config.yaml
n_layer: 11
d_model: 192
n_experts: 24
experts_per_token: 2
d_expert: 192
d_shared_expert: 0
activation: "swiglu"
moe_layers: [0, 1, 2, 3, 4, 5, 6, 7, 8, 9, 10]
router_score: "softmax"
normalize_top_k: true
routed_scale: 1.5
balance_loss: 0.000445
balance_bias: true
router_z_loss: 0.001
n_groups: 4
groups_per_token: 2
init_std_router: 0.0205
lr_router: 0.00118
vocab_size: 8192
norm: "rmsnorm"
norm_eps: 1e-06
tie_embeddings: false
optimizer: "muon_variant"
lr: 0.0118
beta1: 0.9
batch_tokens: 65536
seq_len: 512
train_tokens: 569000000
steps: 8683
dataset: "wikipedia_en"
Below are experts of layer 3 (counted from 0) of a mixture-of-experts language model. Rows are named router (the router's row for the expert), gate (a neuron's input weights, with its number), up (a neuron's input weights, with its number) and show model dimensions 0-191. Each number is 500 + 25 x the weight over its row's rms, rounded and kept within 0 to 999. Numbers have three digits each.
Before each expert's rows: a language model's description of what the expert responds to; "mostly gets" lists some tokens that are sent to it at least half of the time. This comes from a sample of Wikipedia text that the model never trained on.

# expert 19
Line-initial markers. List dashes and table pipes at the start of a line, plus opening parentheses and quotes and prefixes like re, dis.
mostly gets: "-", "|", " (", " \"", " re", " (1"
router:542483463519517516500495478448517546499511461515522490521493522470503548499481472482502443524499495453518469522475522501482521519506495501492486495505488458478506518509515447526495487473505505507502472473534502478495514450481515483469519486543467472486539459537482505495495464490472511518540493526459462481511532519480458470514499533538486518516516523491471536496528580533543482516498500463489517494496496535524493522487473464472481494513502510492463507477552539501483524471447544485514479518462533498493549545522509505488483499502523483497478467508506537523507540503520492487
gate0:482531475502523533491508493533458497523466481553453446478543496488508497536502495518506492507492501518543471513544470492498537507472513503466536493552487513517521507473451496502537474520516475461538559505481494519526497516516527489487492534526522481535497465478519524497475457468485521525488505517535519503532545554479490520490517534513505461525545479486552478465493531499523486486464521515479518499516489524512492470476518497491523511506503529473516500518465458490505480510535482513510524501494518508471490485517475508541483490528513515505499491518486534488427490511479578518
up0:474478496555549468498513502479536478543500531527503497510506512514544493497517473471490464482482510481491480499535477508518494501501505533505514486522485481501450553463480515511543495484436526504448524519463514470531536519503534557526497522482491491512526461510465496493574545553470488502493524504527486572506477485489544490494502494511478521510509494543493516509524528501470474471516518491509510476523503514499460498515482494497503512533484482494501498487483506517469509467547516508458486502495499534491517469474469456475468473489538466462497517515535460508517463506535529503
gate1:481499489453478490494530498487496536469492490486496492519524515463486502487496487510472484517499472447497491537472531511500534474503475482491525516507479502475532514501491495522487481447489463501519485510511489433476491490441461557489443530484473490516524532518439508439465484502471465582516505485527492474500530501509509465504570479532506515498524477502519493456468508515505493513499488496513494482490512494502473490484523484495547482485485497490503517512466481502506545534470476501462517515508506513541512522546550505510520497548459520479463490474534523507495513508476548491
up1:503521530527532507524519544445462514479456503509485495477506469514488510553511520476487502520500511526532469509429504497501502472485482495496489516567490483459494502499497515481527487500505506505501503527494497508506534545496523494447437558548468482458538508498498521535478543497530524485512470507548516488465537537497502500493516494481481550520491494539465512496445518501516531492486506518516502479478526466498470431507512524499501505524502501475516532462531536475481542479484508520511474525516518452507504519478503451537525494499523468521474491527477518512507491480491517481
gate2:479474513507483493492461479511483520479506481468514481492495509519495514499492476483475500511480529460499502531566478521521518485524494471474492510473477494544484495505504502549523495465526488500463508462559496445501542494527505555493514499499545511539489455484534518490494460518457505532530519494458477506489491495506516492540519487502498485445527467493511498497488600476490517524501494489503536512485554542450490523479467472499479498505457459479520500484523494539491498456508538522485480524470534506508514541509504487530509484457505482541518527483502536472503513484466495493
up2:485476514531508500504503464506508517507470508463515496502498504465539515558489507539501530487483477487524542505504478493500521496505503475509451480478486503491451497531498477466454504481528494487530494498504515472501484503447521530482500507471481494488496552504431462449531489475510472528470505519500472521512492510445504476514490513457562501497510508519481512505522520492512494487494468474520542505498507551505511505468526448513502469507485465480493530479470511575529503471494484544506482495479509515520488522497438524488500546531549471497462491531554515449479494514530525496
gate3:511500473542513473493474439513512517502489471497473525455449531481488504492498502475536499500450504515472552497547520457497536465532530527483485512511501497497504510498474504508481489476542511472485477520494468496537504480425497509463499513490492484489508486520500492504484486498475504509513499487488466472490527501480493459530532555442526505539515550495498470523509541506498507493488534438486487529547529506513488527517516486491488535517519532469473449481479515477530503494450550518484540453495491499468500468536511489532540526530496476484501462506511529462506507482519516507
up3:527475506518460478459486526522482459501481511523502497523484523466501469484502527489466462480529503504491504475530472489490469559498519491534510469488493529478523523483466490483512482496475504490534508481504525472430550526492496475493495493492507542509450537494524467468524518525499494475548516506458482486501489499459510532508503523563520486465478490510485506470509516509519543514537551513506538506478492533500471457486512515520470486516509514482560491525481493489457474519520489535497495509558541509476500475503527524494528453526479505513516470515436482520467524462529491514
gate4:532480482483505494500521541502509507495482503512525544475462453499508510499519527545541471532502460475503511566469504487483515553527488522533482498507470467539520507509514470474539512486478489499484501503520489505471497516506504524521492547528467479506491481514493533467491495517430493474470481473523503492520498516514456493458545484524515521470502513495501456480479500450523493482508505465460529520503512467507448457489487450525478496462518509459437495516487507526453489520519496471468512503510474515511455512486517484456528519524493507481500483528546512543528522502467534485
up4:518510511485537498556509514475500482518518518530526502535510541477488509514486488448511545536455513457503490487487471549502499494480517501504469527467478480463479502502525510538477493487516482473506514501523444491530454537526480492484505480491500464476552514499523499467512507524501544518535492514520535512561483492461502545503473527516499531458489448506511520477507473544482501466499487528489497514494490526540512496468506495503543459536486466531466518469464503458549535472492513514479504491522503449510550527501486460510508493469520490482512501483485461472489512471489528538
gate5:529465445484486446521502507491498508516532498536516512540503530467522530512559537511480503451515470458520520522462508524499464516481516488523489493493483494522508474473486497482527465477473472494514453474464441520476500568501481483475456520443545471525495500534479516490442504522490466566514490504489523482515471510520505476480509539485528501534464475452479547474498515510498508500479477521475492456533522503482488489478519496495467509474482483524501499464465532503488522535472542519477509519497514535516491521528519531508510479497488496509479523494524503515508511478509486524
up5:509459532547509463497487451519462524517484506483455512518533547525487524460517485506503503522489522457486507500483500481493533483420469540482540520514507522484517495463471495498552512511466492495519514473510458485462524506483474468456528474471509511482495510517495495510468492520493517505490512562482498454506496545487451533514540486506492526496478500533509527471476488543521447476487521494466476442503516479498491499488498494484517537489522517474519485501511526484538505485526510517455522518491459515538499494554475494498512472521516494491505482505501524490548538529516485552
gate6:475499497526483484501466504511475499492539471451469511506492497507467504570517490506473472497548513486518526517507485536468497515489478465538455512538487470487489526539471470538491501463501536480490513424467496473471489458477504507493509515502548495490502480495517528532483500500544538500518491510506478493545496500480486489537538500547487467492531397484524523512521534484495501474533477473472499503453490487471470522489524458506502496506459508501501492531501536539465494431471498479533538529522502478506495504516496515534519520488489487511499477485483519486503498481510502494
up6:488521507526497480493465485492584474486514473527500498510535506520437533478494469507544507492510488528491493506520520490546499491500483485497511537537473489472514540479509490474487442499516520479494521529503457504510516492441510488490524540500483531475484501470546461491526515526540476512509441508511519488487503478506494477514503508529485535500534439483478510454525505495496566505550510524500473487482475510517481504531512470536525509497517486499485521474515494501491502493442501473509518528514532475469488469507520477487526485482485495523484415450515480541487488502476482525
gate7:515484505546485515448509526525534509533533519481458478508473476497478495507488515444540457515533530493489510488472496506485495470517542487494510472479459514454528507519500473510453508531485483458471483489475494504447443493544538518477526454523457508509484479498508522505478519513497478520529503537466492539509487495456452454459506517515505492502570522480490470523505497506467489496494492513481530495527522516527519476524508489512492490531519536499512499461464485460495521490484497468481521513481489533489456521501516489549467512508489461557491466467491540518478487488489481498
up7:504492495489497542455524510478482569509488499501462477478521516485478478507505501533448437500505508474482452494482484500461530519421517502461461509529480499509502477478498453475440489511488480510490460515464481492537452488513493504501491494513486504481521502496505514526520511510515517482477495500530499551500462516451451490499516552526512507511507509495476494514506496525464515487497508490505497490493463535527481490476535540501498500519432498463520508501506497476507517489505487530523513550527443504523479462513466502554503496537517494453492475490478515533517512512498517563
gate8:499482478502509508503474509542503514517514466509544473528487529515475506491499461490552506528479483432491489487498478514464538508525488500488532507484492464462480490518490487497545522489512545491507518501531497550426479455504505455544495515485454512511466516485501477559497497471533535478515517488504499525514477519511481463503490523575470469533485516502487496500546523476527501443507490488494483516517546523508535525464514479493441475516517496509514518508475487498497517467474510509525442496475510476495506500494528525527488520471513463507506534499484515542529490455505503536
up8:487479478508504504501494503546563473510487495506502484448533503462519533533508502494494511470490529480462561501523521462512545483555487508492522505462485457512487520526479523486487514510481484500536465496483529502453448493504512465535499483479513512495490483532523508495488518486535507513530555536448525499483494498509493510467515531495466506511510520479540499521541488510557510499494504514485466564481484534492480527500501482512527520482517469483495482527537484456521460489498463521487470490490497453536535464513523444479501475490504520526523500487507470558482533486486461503
gate9:490485473524518499492481495489471448494504478543493497527499527511501532480551480517490485499515529493481502511449512478467487496505455529536496484496523498494517476490544558474508581472457466490511506553505465522484521480447472471526442513508482511508484497499525524493496472566497500508561502500507443506501505493462502471508482519506564503505516516479481461504496542535474481500511515452535524509475518479496492517524519512475532486499449520503504528516526496464482489462470490491478495495501499557487513482521520459498488488490506515458506548517518500495467490516522526495
up9:493518488496479496515469536530495485478463498513467489559516466525483504530449488497473495476490521484511516509445498523537511493490499501482561534522452496537482486487510498520533536531496474511521493540523482539458453475438525519508553478483478514468511472492457506546537537495502467494490473512486515531518492524499491527493486495466520509480473510543515541463485490477502492474520475494485445520525491489471486510514518542515495495515465495492478471523490523505455509519505473514484531493482516539479530531493480522466535512525495505557522498510514533533559511521468516497
gate10:518533528483538485536512501521525516512513506520469504529527510505501491464569477499546511473493474446513470524479512497525521487482546524497486477468563514531513487515533486553481494518509514526482510481489504513471508484518533535476442500516541490502490506517505507512494514511502452535524492502449495496503473448498494497468531494527481473537505554480536490543519507495500525494517492465539478507504477488526466512494475481505500511504528504510475475517499513507523531477444563493483515535448495536497501529539526501524554492493482491535465489492525488507535478507442474493
up10:495445429475442510479487440492487492512456451493521503515462526519504514488470519506500492515472566475513517521477508507523481509492464487510507508513505469456496509501517514512474499499512481482479459535521465483526481470474523471483505455486520466484521507550501495509496544504495477482469500504518507500522551488512474505530487502517510498495548466493515564499482522556528524468507474491490532496514518505505492536519483462497468487501485488517497522467533522504469456468515497476504465529509516451483537502488461494499454432512478488472530492528502498502519514474523544495
gate11:504468510504496518521511483468550508472487451551491452486512477473504489488507515513515516493479472506472489490557478481495471528523478514509502509520550467484488477480501511518465500498476487509504524455498533489474509492523526482511522486489465509498453490491454472471503491461504480525522508524491485487490535558551519515531470541523539491484506481498512506513492547519476494486544535545510505515492492470517509531471493499523485539484477452531495519529505492486492520490529525503490520456474536479481470472479484507470544539568495443530499462507506466445475523548498501488
up11:488507530475513495506504515556516476521503477501496520553505461500478482526522497521532506521482476520495527488527517502534466518490562496518444471541505468480488491479480511470520487493511483492496525504468472483508535483487496509491553511504494511475483465531470495421480509455508513500525490504501536474536511500471477551501474502484513514488476480477491549509462551507475547454513503448485508493515527477487506502526546498446479503505488484531479494516467507477527498465522508558507510524528504492456522543513494492510513467502497532497519463511532558477479479519455499470
gate12:493496498485522535437492499485478505469504502519502514491525504496524478475448559493515523487529512468469494509518499505471471565487435551472510518490465533523544507496474467484498550526484462491515504551468498474492484487465479512524493477494495516516483489487520494467491526485508483544496474495519521515499498493528506539492470468483491547525535541489490512499519556485495527474546516511490465533480459499510484502531517468473509524514503520531470493456525500505514494484496503463494508530490509516559525494502524490512562490499475457542446477486471522481478514482486461499
up12:505504485471517489497530490455541488507533558448479495471533496478490519482516519486525476521468537547547511525499521550483548457483492516494466517498510514503473491496482492532465541489520517511462497514499484491485498508501542494508467509481482506539471481532494472536494493518511530508476547498551526493463508491493465479500523508526500561507521494486515464488481557499523452490474463518517504498498513525504507459486473491506438480521495516544483491485523519468504493491480459486517463450494492460504517476474492506520463497512510481518425507516493519484455530520463484516
gate13:534489494515462537491462519469469543477513476541531480472523518478533493440514525524482502479483502499529480496529482507478513482470509479502479529488561461493516512542529545566575525487522512479523461458487497480501496490482498483509505488540448483515497505497528491514506502475511527482543473509504474493561508500531534483484499488548500499480491502474482511502478542525553520451502465488473540528481527529446492515527503480495457497514522524519510480509495524512495499504490485546522481460476496480516529504493533512468519501480500489496481501480514491484528533472467474528
up13:499479519502481501470486510497473510487503530516544441508488523484498491509572499555530509501519474492465477488492494489516518487482490556515525469524493546480521486495461488483511552497514488513481487463534459476532492499494451481492451484515472499495537472496482502453502492510458509509487500509520507467529478517489492506497529478499507458507538486537480498501502480494522449482518506485453490511465527516511508539539464419480484517511523502510465520499539435463494501520510461507505481483524514490493538514503471484486470519490478474491531538539505528445546500480479502470
gate14:556489498541484486502492526506520506515505469512531521498475503515520560568500513529503524461524502462533495494533510451516498537547484496513486494519485524549507513528503474521526496486522495562479495499538494475510494492468454499526447474500487545513504458506484508482461500525459499506518509485516572479499501483524456468492474483476534507490532518469489498469485506494522513498505520515440532523517466463503480541496493510503508478449494494523478490539483524493518470488504525537508512492542507524507525522449489557491507495510498570502500502501537516507531496491486508485
up14:528508523541546454518521539512522534530514487503497508501517489466526489531509512482557477491514436462510473527495476455535492520517494510523496483473500496522494458494487492483517486515514501453475488472501480507547506531491485507503488483511498520524533461449497519496449537498502498525474430532471543483506544529533525471509520446478496466490491506441508515496509524489481466481488492525456532492502543501468513506498508517516522516517507490519482463489494497450499485521501458510487441501474495477501523528468502496507461463495505494530497471484459463515496448501490507458
gate15:515501486454501526468535507527478472492481515506458512529511474512510509503509517500498485522447487491502467447499470494497486531493450498494463521486466499428446526536506473485496480495511521466521519496476489529519490503443537511499519482504499431484510482537482553490478506496459475472520493496496489503539512527495472485527512508515502521488486523487507488500525507542474492512462553498522481503500463508555511489521501492531482505532470553544489513524511485493522505515447516452481542492553491485522544493518468474492501454504503482482490522538503457484516520455470516490
up15:547509497450450500455532503514477498457517517480514470493507508468532544504534482536446454495494460548491423492533487514491525494504488495503487494452486499504495526515498477491451520531488517491512518483518482493525463460526534531496520491490497498477521486496461503459532509457475501456493499477518488509517500517494505466507490509491523520486530514474476520519506500524552487477505469476517497499469523496512516508481530487541495525521534472509477513542491529507500488489486474479529559442533498499542532465495502462508527507546472457477479539521505487494516545484525481475
gate16:517504532465534490510535485501547495517491470553530464509519518457481508476460531531509496495486497471476504495507504492490442534497481499512476473513495521490471504527546445522507505522523529478528485521502527507500493531512474487510479509524479528486479494546497497513483479469479506488558511491516467545503496532493510516503507564551508505498475547499572495525546495537495503450449464559506477476475533559458488472520517493480466487499543488513511495487466489496532509516503502499502490483523501509571508530473500497484494503516531506539516477527495494507482497493529500473
up16:504532468493516479501515490472539504521487485507542473495516528489530511516538558488492520505492467466463515531493502453503492470503489477485516473494486478502536495453508542504508483504502454472532502503515491538498476539499514495536507478466505518477491505514509451505511521465511489545446533474543498534529488520474515499481509536483461512491531538502510496505491458509471475509498469551514558520505506535470481476456512449482496499512497494482508484482471505446524508524496476489486506465518477478494549566466546501521472532517472560510530496494491521541470486482477475496
gate17:513475488501497483471490501475450523510507493508483523495470515485495545464531549471500531470514508503523483498528468461484477486515526490524519480530491484492507505464463506504467464475483504496520446452521485476536469489547525523504440503505510485506452514471478513529504527448477512489514497503486518527505530475503495552497475526543510507463513518482492470510541550518511483486465521505549500517480490498517516496526472519490524509470476543518505466498508552496480479511490485513506499523503523477471593507491466504513482507555480514471456516490566508467510530509494502471
up17:484493508495486556485507513511502530511466512539498484495483507523527505487487484474511529516493512466474527506508510464493510501504494520509515501469518452550552526502520505562515493500531506493474509487524488536483503508553492502466430524545531531444508457512488497572498444494481526515508520521485515510518547488486467519467535498545492497477535478493469494486495510507499488487486517526487522508546506561499479502486497511523510444500508479526472454506534448489478470480536510499521494510517494493484524486468481494496488456484490543528547495504516519526494505494437463503
gate18:511466553471479480523513476508516516469489505497483499480486472484516542495484522506540485517502517504515466542528524556503482487524533488535475534484456479503494464542484498489479544505523481525469504527505498466500487489523522496458481518481502522510515498473532542523529502555510518517495484490481486498464513532479556525507448503477486522488486510497464513504528496503516507513497479547479494499501507492510527542465476432505474512472519470475440464486450510478430504488494533516482485484485474489470505533491472558498499479513527529523511461547491515504518555505499534491
up18:510540532523510487459501500517484555501518514508465476501477506508494510512472513518501516458490519498539549521539508533480534468503486488527461491504555498518508481545527535481524536485527480519458480468484539511531496503520510518533492509544538525487474501517548495505446513479469485493538509482485465514520515490523484507488472507525511518453539519497515459493455548528487497480523501524511515509463486505459451535514489484495524500486500490522563482511477529533493457492469494516520518487505470472500478484490510509508556489462548495463514504566467467488505472528496495487
gate19:470513506527498469497511480543489506474511488513486545499520525484486462517556451490498501483527483428513503449496469489521497559481491507497493512529539510492511516520481529465511492526483530513513470499520494465476443457486515548482536476478500534488515549472530516478503492469497518484529498483535514456511458536505485496519488521490449498473492478447481563461492515515523471484446502476515510485514522483526510511519494489500533509502529516512463517521524540501500448514489524486493481459466491543538507528516474490496548491500506481461540493494504499507466491521513478478
up19:531481505534494478511487494511530495457521472502526518504541512544521515464477482514506462486489501507513494512487510504496506486523498521498500467528496528525488498528517533507484469539512531477523481496491480509536565500499510544534529507519480513508469533505490495528513504533467451489535476440540503486496503527481500476485486532464490441536489483478521521475512462464481483459476509505452468512521536506535559502487531513507496533474468492515466496465501529514474447499439507539502497486491486475547501528524467504474530508523490512502537498452465516508458544486490545482
gate20:468511513503530467491524472544505441494522476463486471463516503493507450517496547484469468505491484485536519495498451536508468492470496506476485487507514490522511501519483482472505501520546449447506476517553474533500469485501513522521519527505502486543528491495573470500452490523500485497466496498522433529462529511506517507457444497479505523497523503509497535502487520504472480508505512464517476513482519502518496447488496461478489505553485511471502491527505510481499449484551507506475529489495538510502518497456443481514483503482481459475470518529491486502508483475518467488
up20:525488543482561481490467484466505456506477503526493467516470510457495509544511503482465552522529503566475480456508508462499531511454496519493489484509500541494487524520548487506553510487501472445506481497501517496531524471461498506535475482460485476464543503480531487533486471458498485475514481515504471497508507505537500505488506522471506454491504520486541497509529480486508491472506567500510481516511494503461532483455524548488488505540492522514437496532524465503505513540468485532500512516491514534512505481498507470521512482517529532492512476480477555501491482519503498527
gate21:503497472471513500486457491478517503520489488466561521512533490512501508458480519501473456547488478499503475538485481473475495514519491510522526544522493460496487479532514458543460501446534499496523495488516472514470479473493493506482520480527455485501484478556537518518517473511459525512530484489471449513459451519451446478501530512514516526501480551510495510524491542548475496476489512512527463484479474505494482483499527535499505482502526516493517477511488512514524498490505504520554534506487530498536555551510485511437499488471487501497468503524525545464492515496508509495
up21:531499480475514505515537471518447503519500484496520500526525499543494494513484531510497509518529494514464514498529496475496491539506470504544493536507511491489498468481473483503468467532549481516533546486487442523490502506502489559514462517459476478513521451544526526499514479515501492515516516510510519504490505499483517475498500490462521522486477530501539510492495482498493587503506527431502514500522500496449457483445538497478478463519498509518502453500497512465549519517538523495511542539522499490511521494519475474473527495511484502483439490519487523470469453491517551490
gate22:521572472437495512522473493467530495500528522473501524491496480476516500500470483491490475462504526462524497512497481507481538541501494505460488491494505460489513477457517442548508488497497500510495462495512462513443482491457487544511528488518506485549470440511537499498456528499516487473507519500498504505522512474514496464493480533490518492516483454486555484496508517522488508512488496489489491498469480527465485545450461530493452473487497555505496473490502452485552524508516539538467509487503523491516501517499471487484560472500506485504497442483503494527506520488510526472
up22:525510482500477528486510520472525456488532468499552453478490507493530530486530500496519534537457496494469479487513461468508481525503521496496495482540488509487437511504520521494533521524505475537522473510543460536520500535533482490483525450523458540481524484445516495504562508505493534466444448516508476481521490480480448490486492536504474473495511513479486493469530493503505502543466462495519516465536470514517525528492514465547507491514505496523476515484513509483491476537505533479499498499554513485500495482521524490506512476452501508494501457473502490473488488504508450455
gate23:517495488525463496456521469458497492509467507495462490502502466450516517510482513507518524517484534509525471522522552485467478468471507502514518507509571483532477473498520473516479466490517507505479539456515441475483530511525489531504514473500493470471550527489454502513487485467484514530476469522469518478489550484492507502477501530529481500466540512535460500463533538531500512460519520492485495526471471482507522485498478498503509533546516511477501482468464537496521490540529509491542534469488492504519479498463508438515471490458545523505515491464538489497489516488489499537
up23:539479474489518442519483469525503512439497527493532520493489487442485487457533525494496489525512498476520518424498492474499477494537536495524487505485520487515483503475497480533519510459505516509544506504462511539503490489507546460495511486464511517470547508523487520512435502517527521506474521500526540526500503495516513523493483484506499492505476522535455475489509493488520475461515489499515502484463479464535526454527468489476470485481501486533463510501466525444511506505502530484493497494490507471559518530504480546483507503553459536485546519512547463496498473529520486508
gate24:541515545537522453519445513459528538465496485479491474529495447475538530493504507496468480468520474466499518529534506491556484493499518518492570523521518494493515501504503509468523457513493533499493500496487512523486500504520478519491465471474483448505472486475511513512545447479479514530505499532491505501498536470532509488458559491517545505485502496489444529491470484525505510513520479503493527536509468517493484509501519548506484502456509485483522524486483518488469497492543491480497519522500504535502494480543469524552470517492471475495455522448510485495529530538506504468
up24:469492515467480544511522489555518517521501508517518463476493504479511515555543520465527502541495503539507505477496458492449511495487487495470534480497493490526489508519512524515482569479519505565472464518510511538478501452473519510484488506505519465505477501509541514512504477547498514501439492493510516499523476517474530501518456548502524488570517521458503499460503502498489450507480541528514503464524535503475477480469505491467540516505509470493463504536513492511508467460478478486458525504499489526479521506537550547473490512496480476466516521513506519497533516502496507486
gate25:505506490520495465501475500507513521474538460529528529522491445520497476457480530500491522458507512554516497500508494511505481478516493510517490507481466497460502520525474537504509524525498462502532493468498498509471473535563517524528510534566518464497453505461534462469526507509496462501531450486479515528484472483496471504506502513536536469515549499483450500441484546498473527515531505526511520455514503546541490493480486503459461508530495478505485500489528531516500512476504501519543527515542527503509497530499518482463483530495491491513528489488521487532508506472498502432
up25:506458474471515518515507511482533475519500508504508477446497468497467468502546518472491488500472490450463494499495478540537517491494525495511538477503511534468501567454455522495479528505543533457498476520491533516509496516497526467474471521559478475504518495516448525485483541508499471480459484495477489506500499533489507500517499504456556504499490482497492499471523486546515528513507508464512456558540502468494528503520548524520497510491475511517541510508518524506470452550488476516467507538546452484483489496507491470508479497498494507516517490523471471506508514553492516526
gate26:523520526511523528497482454490494491541518532503472466493537499522504490508464490470532528504508551442526483493516480486500528528499499504476515515517498493427456532496506500557537502457519491507485470527518498478511499453484485503470545498494453485475467468517486527500554513453484522514494521487517492525519503499478451500490539536497527492489511475461529512460463554541542514451509520527493454519528494455565491488504464491497508498510467495462488501501504499501512553512483491527499472506539546503500514512532499499509479523493505513499506466481528499468464517501520512502
up26:506499506481480513452505539483493510476483545489492524495546536515486473535473547481465526547519526474516544519534495508526496496475464485512512520511464500489507526519459500534548495494460489484506480485499465532544484464499519499489520450486489499489483497489508504516546557498451523548530484459525486517466492487534491502506510503497480485447476511498518473481452538474474459510521500522511532493493505509523512501480498502528473474505545461453494506513488475475508498496474541522486488470533540489515485505459462520524450508521533532478536514536468522531522499458522518501
gate27:507466475511512507507487508460459482487562486508516516520495505497501537508496499482458476515489526480539546454519466519540492497480473552515481484486535496495487509478513513457517488485526485492483489450552496470508454500513559530512487523508460527528517532531512492476508518515522517492497509539501467466469509525500455489500500522476493467485479519513489523509468556520488468540512475473511477561507533469510468487499479525482446502491452485463478538476487507489531519462546536463499483503508536481486499472469462462510499489509486524485528474496461518530496519536499486509
up27:467509477498442499524533505479457513475479556475482471445480477477505545461547474514510545529476527475491478509501512495502493501455494470486454542514472497511498548503486457498484523490522532510461477526484514508522493510535518513467531466506539491502533540508494501503519499489483529516493520517472514472511454538472476502522427462484518486492489526502482470527534516525499459506468509488526469509474520498519482494469483516529506451507497480500490488485505511494523533468484508490533459490504497504518483570516521485509495490522510471471493526524544533522518468553479516473
gate28:513542476482543474511520494484478508526510512524526493529522491520469496481493538445565475526507494472520441504514475527480507509544506497484492492522492490489463482534522484491514476475476500483520504513516540531514510518504556496494481506490523513495467494528501479520434488456542476473476518503482503511499506492532515502546478472515470476510499476500518511569508482504460507483484497474478519499498541540508513530493511451493496524481514475468496517525536492551476493542494532478496541486511491489539589519473508448514454514453520485517499485482512495476518498489523467494
up28:496517505510454509487487499541496476466500475479478529503473508528495484504513475489476523523491526550483520473505522508511512480495502511466496509487452496511492505459477462471461481504515494518487499490489501512508503475461493534473544525492544538511553476469493480495522507479562514487535496485535500484523547483485502511541481478519520546525488470504490474519543476496505538480575543498488458505509501516460475515510476466548488448499516508498496512525507512468466492508523486500524510497528523495495519479554533587491482443480488515540496485460517515548497491473520478500
gate29:523487517512486503507537499508526493516491513560496586499516484496516472524522493476467510518513537504473479545526509495455498511480550489484498516493492504517504456476501513518498531510536526484493522490502530471479503527521541526538473455481473511471533494497547508506510505487481493513525474558536495474491485552497524507504495491499499557513515543468504482479486508506496540540507502532493486477545459526529487539523494481503453508474506486533496489545520486525529511476502523485462512484488548473468514510511463518508490526448567498553519504482511484500510515509444501470
up29:512526536485477518495505549500493510510494493517532525497460473512515542494465513504485472522452460502519529505475483514493541493492523512498510502504496514506452538502482497480525500445498489494469475510509536513497556531525485473515517515490514494458472485552483562479480460476511498467494561486525516509507491435488520473511531538516522519495500497508510532519531483487523513487505514515501505524523527455457530502470529477491501467506483476422538552459491503516494535511500477494532507502460502499489497466487519530478511487518495565469527535548514536504478466477481499491
gate30:520508517539516470491532499506513500552475483539532479507540501519491472484508504515484497491484491481479510503497487480490505530477494487488468507477497483494533467485508505478530478491507567447455490452524515527503516517517492516467492519490461502450464510497524485462541509496486487535503455493501515445481544525490469482481475535524532508525534524528494540506540505471504494544471496468456522508505459504477469501513511514480499468457512506507478551534537491510508480514523537533464521540475521530483537513526508512514476468531476537470472538461509490455476478533456508497
up30:493493485519490468511439524520493488437476511504513514493512535494473502542489538469508500541505502541472481498502491472497526486477528513522529532516475550502493498500500494526488509464511519511504535502516504478481502461483537494530504471520556469557498508479530520479509531444515535505536484513502477525495468474486434530485498474503489497489510505468494426461470530490485532459494490501502491524528523492501489514509491460464501551509460526514512488538501464534463485464495474488498498493499515481501505503476523471529473531493489475499545496487551545544515544467533504524
gate31:504506529490485487517541516495494447498489493505488495486517483492493482455481476495502492528482533449501501551517514523515474495496509492491521464473503508474524527496488528529504454462487495485524505506519524503525467483546490503463528459511491542516501514506462541524558505543534480511477504529551474515509509506524512499453468507543515464505501523475477468506509507520514498535451492485457479489487444498519530479449499501466483494505518480526485488469447500504466455513468472518509484532486519540488495494518509502542501502559516522522476481520540531543498534537475505564
up31:479511498496480487490527552489481496513496471487488483474471495467480476485440474518499517497508511528478476430531538512501505477511509496550501511464507479517473474498518511470494544462522514548484536533550484562485485486437452481513486535464522495509500502547536502524502452481517469506462507504533491486492478492478506494512493466493458500483525480523497489545478467495532464489497531512462451526512515512507522482520452469444513498483508529496492473483549496482535480518516489501511529502501505480525526498495485516467488506481548526495494539499492519515519521542557501497
gate32:504504522501459492473474538485548471480512480545498516492514507518522482508470500510517444460508499475490488565515512500492497519510465501481490468507490497499491513457488539495505512501501515497483478448496543450486476485468514496466472479531504515524519506517479528484516514459505511537529462478516483470526512534555506489494488498506549533492526549472488506512475497453479487477464517472535517492471527506495459521546476503490540496542558513494503486497538522511535536511516505529499461504541534498489490527463490470504485482500493480528518480464461529466461439454508478494
up32:500561507473432535530499516517529479526520496504547495520468477488541474504496548516503483435488473508520496501528499495508532537502498514482529506478441490473502463473494510503518506484502453488482472502522462522496526489524504533466496540484527501517511494514487455513532479502464530468503485490500513491511504469505495465468528469498529498513484458512508517463482482485524487452506534449486504496516546508496519444498493497499552482538532520498535495433540502473490492477515516530477472513460500506500487528438474512502522515494482539528479515520472521524498499484498451520
gate33:467530476504538514466460511463507491518508519519539516487515521506518571506512469493474481530506506501460491532449495489471447471482491514468512466513517499486531471494525499494524524474526517513506515488483493484491521493551490448479540465533499501487501503566526486510515474499464523489500528475539471456449496516558470518502475545469502547486518463519531493497519515520494484536474449450491481520502514490525473536481503486449479483517486488476511463481490533484529538507482509511457522528493498486483486499509490524481493502531520463541500526505533472482500474493468527501
up33:505457503528473545490525533507466479506467477485464499446536521480506496480484456508526510483491483490499469491488531493547502492526511502518475500460519462502461549502525528506504532498517488521527482478515480514545493502471540484514510488476518480504479506475503512546543472520485535489497547511533511499472516495447472453507500500508533499532521521530519485485475484504553522472522480509470555481486533528524527460499504513476459513484468520489508492508509512474528485479501545499543470497513442491509421513476477463469483509479525536477502500501531535459529497471502515513
gate34:438497497479482490521493472471458531484532444492480520508524469485496495541517492501495459526492529517487514569498508503529463474477506495491528512515509530489491520475542460534522500472503521522522522449531529529500545458486493489510536514515458515463490493507513543504471500461467468485512510479465516482509526517515522537496489466543482547523506495471499521527516502522518495518466513522515523480455520500544495511538502511497490479469507515477486514462507512527439513541514473519536495496488517506488512497459517482513535523492518481507493511461477521569529543532535505517
up34:517487502509512480528476535501454531513527547505482546516499476463519517493472502513477505471521545524501528547493472469505465493464450490497527461508493532521478480523538488520516473491477526516512522486524476510490480548485538484513561531515514500525475474523464537452492509478462496455509463535496513476490454492500502522452513513500481463535542497489516529523493524488496463500473487510508518514531498514507510508526491516452483478490503493494487457492469529511505504486512463464494513487500435508484557509474486492521560493470482520491511466504471519505541521544524528539
gate35:485519490490507512487513472496515482499513510485515530520490489488459485520448477529473479538489422504546517519486521480475465479493453563513518507515480467482493489526494516501453530492493518472496466441502507461476493486493509479510529510502469456484535573522532523480523482491540478534531514501532494518465471469507526484496504466510469521492492489458449459463492517485493488556487511488497497464507539454489507489528498531539499503507488524522512517510522507526532474536525492476511491484532484546451514506473502460473452493528518481503477493532501510496488499513530469487
up35:495496509519512497492448543487514463531492517492520503549500530497461462517502496470482497478508491469526507478477496511482476460448510509559490477517484465474526510496530513511533547472488507542487501514518515489498519510485508475491480492519450494500550514569498511462478476495480481520513491485515464487467501467473483444495486457499466519506465504478482483502452485457499502514536519470540496446471521524548523517502512474552476515498475484487509430494508489497507492488526484515539459535521503540518531490508468455509519522540473470484506531519489461482497481501517480492